config.yaml
d_model: 256
n_experts: 64
d_shared_expert: 0
routed_scale: 1.73
balance_loss: 0.000279
vocab_size: 5156
norm_eps: 1e-05
lr: 0.0041
beta1: 0.95
Below are experts of layer 7 (counted from 0) of a mixture-of-experts language model. Rows are named router (the router's row for the expert), gate (a neuron's input weights, with its number), up (a neuron's input weights, with its number), down (a neuron's output weights, with its number) and show model dimensions 0-255. Each number is 500 + 25 x the weight over its row's rms, rounded and kept within 0 to 999. Numbers have three digits each.
Before each expert's rows: a language model's description of what the expert responds to. This comes from a sample of Wikipedia text that the model never trained on.

# expert 19
What it handles: Digits and short tokens inside or just before parentheses in lists and infoboxes, such as year ranges (1971–76), (2009), died, born.
router:506469449461444514525517465465568507439558489498511520496503460520512527508512483506528496501446511486497471523509509523537478478445500464487483534502538526451492514480506488487479521498545478510441512441514510492508482493506502519470491481481495528505524515520458508479509502512457532522531537483498496534516494491514521476513467523532508436514487527529570510552482545511457500521492502446491487496481463487530496499498500517495525509494488490484487498517479511477503506530532486506498506461504508534477508482511496483519479480464507541479467502464460525505466471509493507497507482513523491546559505496455488525484512522473503538479538507507496501478452513497517549504486508502501509525484531508482548518485525512506483445493463488500518480546520490496509529502463513
gate1:494619486438506493516491507505509532548511500515454532487500490485502524518480529550472477491453533488458455405514530484457493531500483481499477504500503501504484529494474529455498501533538497462523503502512493509527458499480478505444505505488486527498488494507488495468527526494549474502496490500542512530479488555494515474501486485490468480441510500545505495498486502502475475520524497495470510507478496464518496515537486507492501509540506507482491491522497499496493505491501501514499491493456484493507492515573453473493499547504515516500505536508499497525529493503503499499473483485528501501516494509471507491436507525484485466501527492494445445499503504483502533501489464497489488536545492489472535447486498492510494528501495510518508474432512502498478528545500456
up1:490505488422519528493507499484509519531506496475510533497510492524496542538512546535501525490495539459474459444520498508495513522506496465497484488543503439503475509475465480462577477494497445466534510500498514494517461495494469507466498491498471518502514499503498500477519500510538475493497500484492507483503503562464523444482508500489493502480499504550490478478496504508496466507497501500476520490520516491502493518525484517465482507575522519456505472547504527455509515476465490494592498462476435490541501520520486466496517495493503547531515527523499480488500511509502555517490484498527481500510494483481509494451466515493487484478447476488473489505500513476510575498464473439480511525527502490508522500507523501532500490497501509508485504469500515522469548515487504
down1:495485477497491507511512416499515460486501494576533565510499543530483476489514516511495455493548532535495479478499513478477520496485483485495547486545488497514487500494481495496495481544507500511496522548506478494485534495446494425498505516507504483452524471523508531502504511468505469506521485479488511464499466511521511525441536436499584513556485514502494492518516486492494502480487497526486483490456493526501486497507495519500526510500461498514499499490499503537517485554518508518503534517493533488454528509507498499489481513524483538521469527501502496499496484512501447500479503533506477531436524503492515509556521499488499479497495557484532522496483495511500483524496517526487464538414508499541463534509523515485480469481466495493499493513494534514469501500467493

# expert 18
What it handles: Digits, pipes and words like medal, Championships, Olympics, metres in athletics, swimming and medal tables, such as 800 m or 110yd freestyle.
router:499479457482477464520513490456531523472537473483498485505483459508513515468504508483488517465475549498469488521519513548504454469481477502492458543472478530469494513453522473485500517477522497488477486440520481488517464489523483480469529459497506499507491507520479501445505497562448491517532521467483529515474514491512509496511449516525533460524477495509479527502502524506495510538513493493548494545471465514514485526475509485529499562476486477487464464510501462471475521513509540526501491476506552522449538502520520507558477490484495552491506488487515500510508481537526468513530485508559462533525511531513518494461494511561515469475516524487491488476499520526509536497478507473549518472513474473499511485474464493488472504525490485504518484508484515466494510455480475
gate0:554502459499470494498536474501495472479501482443499501477498479489496487504538501500505486504500505512499513507488497520483485512495472511470474546487475464447499513467503518471511496510542525501472502502523484517464523458495498464537468487522473488504475520493458474499518489497499556490542472504516445498485493462510534492508498500502498510494465505498494491499538499487533527586501424514530511543513539496492493506484547488515492499532505517529499453470476531500480460500539512559478444487549576492478500539512519483523506501472480500499557505500486500512559502533499532460554482518545496520502501513509527462503539523515512448503497460524512498501500508489483505480539509484525485495525465524494494528502497496500512550502488450509500483464500502459458494493516466
up0:497503458503467485498529482499497471466501481463498500462502476492502471501518500497497478508501512516498505517481494515498477528496480504480490545480485462445496532470501511459517495502543522502473489495513478514482518473498502463522483489517472499506474531486470485497546482499499564497558483510523460499496494472505532497500504500498498515495453508499488498498532486490537520587500420501546501553500524500493495507486532500504490500531511513526499455484482524487486463478543521615482471482543554499484520515515521489539508510480475500499551520503485477505554505524499528445558478512551499523504500509505520490499541530515517456502512467532515499507502506492491506478530503476514493495521478529484494501502488500494512562502481453501502471451506500459448501497517463
down0:496482481496511502524495509495482463533494500470483511483506568446472482538495492517494508468483533456466471524546509535491512528451505485485460499492500500536539488510475525471514498541491492528511502501475502517503481482438464503505514508496551536448535546501506515470461513511501482464538552515478501455446498531473506499497511479535529468472492466488499529498503481529503494506450491521518511505474484506503489515503522492508456484533537476495489491447501496506456492491526527474503513493500505521511496479465484461543510512496461557526511505499536517501484442493519494504498514500471496501477465516482540470485510498503447479499538505483520536509468512522492468502508546466579518502472505479519540486553485494494522500490500533495517543447521480508500503559520505

# expert 42
What it handles: Abbreviation dots and pieces like .S, .gov, Jr, No, plus numerals in citations, ISBNs, lists and website addresses.
router:511508486477436539531438461511562532452515476512495530502499495506549485484479475529492509440463491491475459501513497512530484490476489537506455535514555529463488491491482478483463492453524518495495510443524500491480466504528512532486476446513504517499493514510499504520505489524446520472515505497537524512477495465520476469482477511512521494500478499515490530551504574494501483500500502484486488494466504521529533488516488540458526535474455532474497466527511502502502513556531481457484504496505525509472518503496530513547477488485500511500493507521487514522503503514539462510515509473489459526524501531490493514457463541523497498490472486518504514521478470464515516503480523490558496460453495499475484536505507500492483487510477440526491496524497475515504529456467530
gate0:596479486488517531509517486503510512473500502536500415507490519486496535472497543504516506544462477480495488538503547499514500460519516549527517500486472493512499491507502514512495442474500540483514484479509534489537480488493507503518535496548479480514475519509474509464491531492489497478510497499561495501542503516532500507482446499500503496536527517528453479493504515486462496515505526496497457455524479449509513507488514455497527492493499457495466474451482499533502534541492503494522529520504508500496463522475507502466491523487500529528517505474441541534501481500493507513507569516513482491504497497553498469530483490515519456515499501479474465489458461490500491514477495501481456455464455499512477535504505475506544508507485533500475506420513484529505499488498497
up0:500472504479478505425536492535492508506486517496520558484496502440501515509512493493467494519488498515511479514498508510520504504483500467512491471484462459497500483500516496497501473500470517513517531438472493488505487494513465495523440493503487502550452431493495547469458532507553481502465502512489494462523516492500501537519499523494446481489498569507473470515503505486499543432533516480445512487471528491546496543433514482494483497455508462469486505475499492446464497510496519564507513532508479509545495503485476519519484520539502543462485468498499498505530555501522507485474514497499502462483501460498491543479509501503499530532489501509492481482531501510532510498497527504510528464505508505500458550521493522517532466517487522500526510459491483499498501540513523
down0:469498487538458499494544499422514505496519535534500520526503489534513506449572488457495496487494456487492530418505534512493492531512497492533502549516543505497524508473447526502537508501518488474508534514532518497502502495509495489501471506510496525499494535495500503572472493538490453502485499513498533515502496498515522491479540486506493493478531506484518465498512458531543470517515480487477524496501465507452501492501500530463489500539494536507463499502499515490487436470524469473501502487510468489510489516510507500447506533508524546521471512556528505461492509503498503480492535485500550505483533494434466488483527487455463476505500505519510496495534520461503535501504509497520499507490520466490508473475522522492483428574491491511515502491491473500499492544505479

# expert 34
What it handles: Single capital letters opening a word at a paragraph, heading or quote start, e.g. B of Both, Because, Broadcast; also acronym letters.
router:491509455495456537522471488486510581477509493496465491505533466479530519519474462525510476461476489503488446515489517510516476501465461504497503528491496518469471518489466450467484530519556512527478486444517527499498457491541537518461503502507491509527478462490487523474467527538462540505493519500513522512522499530570521477502454529533513460508455495517508502491495521506431491493490509481519483516470480515548495522523477508540502494494499485457481481532505497510496522541512480497506490471461538513491528496506510501508481500449473532500475505497474524531472467514490465491505516491535456531495514538502487496471498528508478543490499499492512526520509520484508497495443474493514478467521509503511530492481497528519466460470465456504518506525479495502472539428497501
gate0:569457508457469494516516482454498515490485503511498487496483513495482500501446477514541470494482475478527453516442533536496503556466460526498467468524484503526504519480476493497489514534498516500489517519487482502466476541502546499522527538480464514433496464471493494481435499546460500492492545520463480486459496472506499498509497492557530501498486507495486508546529516493485501471518491505534487470500533544520491509507526512485490517513527475510450476539503514496517512541481482494511479486494511493511508525528495504488495503493496490497482547501500499576477495531473505528557493480503484484519518436490504503495457533551516502534489503485503499477532485500496501517515502480462505495491475500560483510491504508506494491474510536444502497466505497454500493450476567
up0:494510506500514503444519499524495474500497498486498517495485498501492497479586521498492528495529554505470529480564481487474484442497548461508529504510514470497490492503524511484523439473495495497521453495546500504481521500500467489480467484501544483535510485552507513527569486477509501500539488460546525534497498496518491503484497519468482489476499487506504496447499514523506487517506499471479500512495453500474517498497500467482475508496480508506540489420498503478438509496483496571495504514507500508498501498489506489498499517499522497507531447483482513467514494491500506500441486499519504489453433566518516499481493503510515509448546478507485508520472464518529494482497521522542500481501514491457493515503468498511507530560480486563500489504505502520496497571530469
down0:457497496539459538465480543498499540495526475494507473429500505529500479503518480462495483495463524499525505501506537514482496524523550501549508530502457495500503505500498481514450513468518491538504500495499535515501464515503549471495564499510488532536491550467505571531547447531529483490487490503479502503514494491541488526497518499542481538481474449479494494485497476534500490474502499501534501513452500526481485504508485457519498497480499501515547499477524516440458502543536512487506518503548500445523532498490529517524466525477508494473515466497457492504503514511516520527491496491531502463502511496523487450488491474494518502492508514493495469523494497484477478507527531463505478495510509509469538471478456522507442522487499519535489507500506527491463526421525493

# expert 9
What it handles: Space or symbol tokens right before a digit in stats, dates and tables, such as "August 6", "Strikeouts: 110", degree and minute signs, minus.
router:523491472490444480551508467468562506452532493494478522475532471486515517503510489507511510478515500450507477539521542503537495478506519478480477486490511496488470526481518465488478523473522517459502526410528485482463476521544502502475523442505447469542478504518496513515489541519479482481507564491473536484504475492491532444502440520527520497509486496488502483525470508508482479473516524479511467500483484524528503493536501537538488510453509481461477514484530485508511477503502508505506509494463496506513530490518566509517491488458513521483459480451501477513509521541532488563514503506519486489483540539501494500510494496480518496475536508499507535489442547504504492529488504471465495499517498477477531486446470508513462479484471488515495499503527497488501529484526513
gate1:478562475473500527597523528437507577490524507525479549521517429514530482514511496467518520520500497523471522542485511540491510485495505467502491464496496538487485489512510502499502521448469504511459499454494479508489505513510522477498446525507494458487481498494502493476505487520504469518516482481504498504517517497491505510471524491559503506513463495503472494509492465531474491511493544483518498501496521518523559543496504485500506483473508535476484508503527557479500463486541516493482450504468481458507499495498538494495490524458518514477507471505528544499492497501521490438499503509573522494475506460484534510525483485526501492520511511493509502496540466456493516460480501519486486532513520483499516480504497533461500521516556500457489507502503490541460486517481452
up1:480489484527507477439516532512499432514499514445549485501492517507467522501480475554500501495499498469552503470488468528503448546490493493494494542505500472547506496507481509480507449536460480509484541484493480500496533499479456491513509469507487502541493500484503517506502516465507502485504502514477534465478511495480494500481511536484494503510556513499546548483512505474556484462499508501491511530477492495469506458564526486514489494477501495530495499485501499522490576498500529515569541496473505517490532497489492507507504517464502489503500541490477483486585503512434477504496500505476493493500478508473473511518501509461542502498454493514456503529477531529491496503525491484511551451485506526497487501438500478540519507498468501506506478515488454496504500462511556
down1:485473492502502489515527473484490500496558485472500446503506500500511513493511488495516466498459481492511502493558500495554498541514511476517507535497501488502496496496474484485491533525462506506506566500478450517500467526515522532437461485519505499493522492454521563506507498483500492533483505462526506515530532538451505489498478513495502491475482507423508530500598498531542501502541520479551513513430513477497483467488523485485506520513495520486500496496501484507512471501499498503461480545506509513513515497528511530500540517503513478484463524507527566499537527540492476506514523549495497502526500497448532501523448497446545499466479499501453512536498519501470507489535500503500521499474505554504470494453507489539505479512496494516537512498520497475483533490518508

# expert 51
What it handles: Middle and final digits of multi-digit numbers in census figures, coordinates, times and stat tables, such as 18,676,605 or 58.53.
router:517425486474480519551454473500549550450559459488499540519484476521495502509508484495495503463468529452518464520464516523519487499512491484501489477514528495484507504462471465507498530494546527468510492438534519466517446475477515539495498459528519517473508471502479507499451507524459470485494529455473505520499473496527479501490450502537505469508496486529554482519482517510463521504480479477534476545481484519516526487477452514489521533478495528507449502527567517488510480521491498529497495491495485523530497506507519503506500500458486511485515510487522513527476535547511501505485465487560508512516514518495497501511484524492491507475508499510549491499470476480454489527473498500515468468483497513509560497506485497491486455514486457478491487538474506499504516451498519
gate1:474572509505476521509493507555496488496501481509495521503512499538502500524521467468497474457487460492451541529493543517479489497443499514505511499485461508508503517521474520503487494493489524499510545493516511523497484522501494527501518536489499543483503495490548493502526482506454494533502499527503500494521510565493518489501499501478520497502499511556541501536500506524492492498512511514518474524503482506513481502548504461522510534499515534515476476517570507507463525553462477526445519438496492509500501506486510508502465503508433502513492549485490464473523483511437536484466500532545491459542523465486516517512547500469493473503582488501503497493491510503559520450491510540489494531500499527514481503541510496485456475522523488538472511537455497484472504472508498
up1:529508481518512492499506489441500517501500522501504490501495501456500487499479522513487500555547551517548459475512446485522559488540501499507482497506537497484493491493548476499521506522507462473486461496452504503499515478500521501489501483511506461505501504500461500506464535499536510484495504450489504508483474430509498502488519504500466504488508473455454508448522491496505504520486483490457525496496520516486511506480482549493499477488479490467520515485443495499522503470523529459599500574503505474496518500518488497506537505498537501488514446541506535517463540482561484511537499498471521522435482531514471481489449500531499515474426535484500531502502482499455472528496495495508499501494502483485533480463485500518534519483482506465515519467521500507501487502500509
down1:503491514412486473502496483524544512518501559507541468508497444503480531533501518516464500539479562481513511473512534520536475526500502459505503499448497496492511468500494494484444490476520499547469466466511476492466496517515498466499451498446489479457457495499500493482510468495489442496491495500493480460482500512516498504524449541511527545572494499470513496532512525466505448552500526562487497453498467509499507508505508486498500546524499504499516479515505504477495487499502520506499472509521517562549479448534497464501501507493496511500491502503495487523486514501491546492478518527547500509499484500524496509529525519497570513504484501500486499456499498500496478517555489542500505526517500478458497517519492533499486522462524502503551498500476487474499474510510500